python train.py --balance_bias=false --vocab_size=4096 --init_std_o=0.0 --init_std_down=0.0 --decay_shape="linear" --final_lr_fraction=0.02
Below are experts of layer 2 (counted from 0) of a mixture-of-experts language model. Rows are named router (the router's row for the expert), up (a neuron's input weights, with its number), down (a neuron's output weights, with its number) and show model dimensions 0-127. Each number is 128 + 24 x the weight over its row's rms, rounded and kept within 0 to 255. Numbers have three digits each.
Before each expert's rows: "mostly gets" lists some tokens that are sent to it at least half of the time; "gets" lists some tokens that make up at least twice as much of what it gets as of all text. This comes from a sample of Wikipedia text that the model never trained on. Tokens count by the router's weight.

# expert 4
mostly gets: " Total", " Turn", " Ari", " Mar", " M", " Top"
gets: " ", " the", " M", " G", " R", " L"
router:137133153203123112126134109127134105131154164118075162127093108131153141130139140113169201128122138137120116121163070156124135129148143121090138073133130130031112045126168143127127170176123128118139111148171127118209120109113124112139136123141130111129150142122121117102138135124127132133141150113122127132129107116109119185126115114131096137141067138127134121110179107118133112107136
up7:127103148139097132156165124101144098141102098131140117123130120119060145138169167121148107136093145116136100121124106123121137116139093124152127121133134135123168080115146147165148138125167126156118109116127107120126091103149174152119119164133118137159142120180106160106099055132139120134158138170162148167172170106109146154178128087048145102119105090123093120103148179112103128082096
down7:162104157121108137131155161142163120155132159108118099115106149110199159117082102128122122095098205158112131103151117167108138126130119132126150081130117115129153167097087175123134100119095122121125126116109195092108101140133105114159119131126112147170122146165131136103107143157151112108131127117137100141153130132085159140130144116103139137129157147118087133109102127129116090132094
up8:122152092127133150061092080139097186142130144127111092128128115158137104145145092136127127130102126130192095133086134110116120141131103154125136099102135102134132170133114103131162128105139168149128111147110119110100137135122139115132106177113138115121128114158151119151111140142134121132134136141116112137103173148136063132123139138087146170141157158158185144141123127130137079115127
down8:130156103138160140162090098101142160129129124149116119120138149146079083137161131163111115135154161168114119156185144111119111140131117127099124132089100159113141108101116167104151120101102138090114131161100122145122099140133141118105114183139143152126108141137136117098155099120102135112108110113136096127134142158156105137144130145097139124110132100132123176145151144102093108161078
up9:122147157124106138136137136158141170161118121167142117134102141136158117113100105165081127179123086179152143121168159136135145112174153115116120168149093106121124128119144156099104086107139106127139131121165070102118163140143102118106114147080184133106129096151128121120154172102119109115112149141083130140111143112109138128126095159131119144126110157122148090140141115142145132152126
down9:123103154113090094141126126146097141103118125125147109099094125135147081161137135118097150120146122147154140125086136115121109093113127162130095140123166105133127154143123107141111125119132120116122123084097158112151127144132094144132140114170130108140121159149164158125143120125099123109114132129107077084159124109109144106114124159145132126160092138104156163092111132108159119179113

# expert 12
mostly gets: " +", " A", "\",", " −", " Trans", " JP"
gets: " the", " A", " W", " D", " B", "\""
router:133137156207122108124135108128133105132156165117074161128095107131157139137141140116168205128125140136117115119168073155126138130153143125098136073132128127034112046131166149128128169175124126113141107150175130116209122109109128116139134121143135111131147143122119120108136138123127133128143146109121130127126108114108122187125112118134099142143066139127132125115177109117137117104138
up7:132167096128128131140177151109121119172140101117138123137098157137151159140158128138149135132141126102135092104136119127093110162131103098130149111085118133125132132122137140113094105113112122123104078087117161129155153127144118132129126142081136154123183137122142131120137069129097111125145132106120136182137147150089168116137114143153164159069091112109166124124151123129136173143075
down7:122101133138135109129161163165092139133148153136157127090162191131108137103155085110163146170129112137170124125101090144164147055125123121128128129150122127124138141113154114124132148147155118106123136146107163132109166092150155121122096093134151116108171166152128124137131139145151123140109167086154076111091113150120112160112100089125150133116121132106147132105117123053159152142145
up8:107128127144143133095129118098141121136089121134136122080159107128121152134153084129129123100184145108111137131163042127144129136126131119119147140119137085166077119115142128119084128130125128093111093152165153123105088139131147170064142153123154118122089121145145143114118150141099144146126138154200130124163136121130152153142116158087095143130147117153116126133182111119146148172185
down8:151110123137106093151120097111101069146115135122084134143097136162131143101127143135155131134165114131158154124120147126150116129134145141149202113170082134145099108138093115119147146118147110111152120127144077178117113158111125130107135122137088129107112123089129140147135136114139193128110134102133089111150141091155168126147104116140113109148186104119119075152127067146153137099161
up9:122149136122101136082137182101164150151101107129084091130097141134154129143161150098142115167129135093136176137120119115122123155136110178136118149169119135091091145159153134109133177167141147106114172147126115130129090113165108150144097161126122124147117132110146142097144109119142147077116090120133110132102116143087148133113106122113099116156140093098129116143160138145101151135104
down9:133152151088076150130212142110110132179130128168140104120115146117121114106181137142187143113112166119129125103142165154142114160118111146122157117125148122141162131127154138125128144122135114120152136133134153087089146134132147133094165122138158129151125104143126058122159161174118112154132188109103108149133117117119130130098183149152104148108122159121129106111149174088114120121122

# expert 11
mostly gets: " album", " N", " national", " St", " plant", " Genus"
gets: " |\n", " N", " St", " T", " D", " st"
router:136137158204122111127134107127132102129153166118076163127095109131159139131141140113171203130122137137123115121165071157124132128147141122095137073133131130031112042126162145127127169180124126115141106146169128113205120109111125113138135122142130111132149143122120115109136133123128135129140148111124130133132108115107123186123114114135097140141070139129132124110180108119136110105134
up7:142133120100133153124178145124125142143101127122112127122162125157113078100132131120131118096144157101136140137073130143114107108116108158117156144136156140144158172141094150127142149125141131120148092148104115133146128095148124174155083127108134101132124154143126156113125158131132129118084118142141119137129139128086130133144112114135134125124124102167123120162137159134149172098135
down7:143111112126142125144137116145136115126133130110118148122135149170179104164104061158099126156142116105134137170116147148120110093129137174124118143128140160158108108130122112162127127131165160108146085149139125098095147116135143106124140116145137082151083112169130165098131147120142114154129103175164150145113132186147088118122125116105101128118174116132139144131144105109117121093117
up8:126132119100165116131143140150130102105138101139171126139101119177124121118140138105145123122090148182163079147114160146145159097096126108119110095163144125159162140138148139147121134146170136123120149197107122131139106153121139146090077086119193108098139118135135145124135117060143132108083120136161105117133171134153116130166109131076155089096133143128146150130100129160098138136191
down8:085113118082129097121099084155109091136139096164166080135081109138154186117162090145098124119143162125118149136122107076096110140127135130153115112140138122091185113120136065148121151088135079129128130107106156158191126166097113135174101088143151170127135126157155133099125161152149148098121144174121142158138128184122106113108130160122156161111137160089133138194118147172102122128148
up9:167156134120101093119118128115161158088146154146145112154162164127168130112089108101116137142155151120114049099146118141129134171155109131087149137080084121158086123127135126144175154151163150100125182072138120134130145128115096124134119129092144130140099143100105166129108098118134110160139103164121154146144160171144146142130121188078108116154111123115107106157111107162123135150124
down9:122126150115144081093104092077117139122076142137154080112105151137160152121140093109104104153149131129117108147106128135150152149088091125139081122105167128135118121148095111162079105149142136129141084107123097102135117142145108140125117168083130110091121133106162132091138113115114135135140073126125126097119167171116180113119103089119117151123144098126073152195098101132100119148150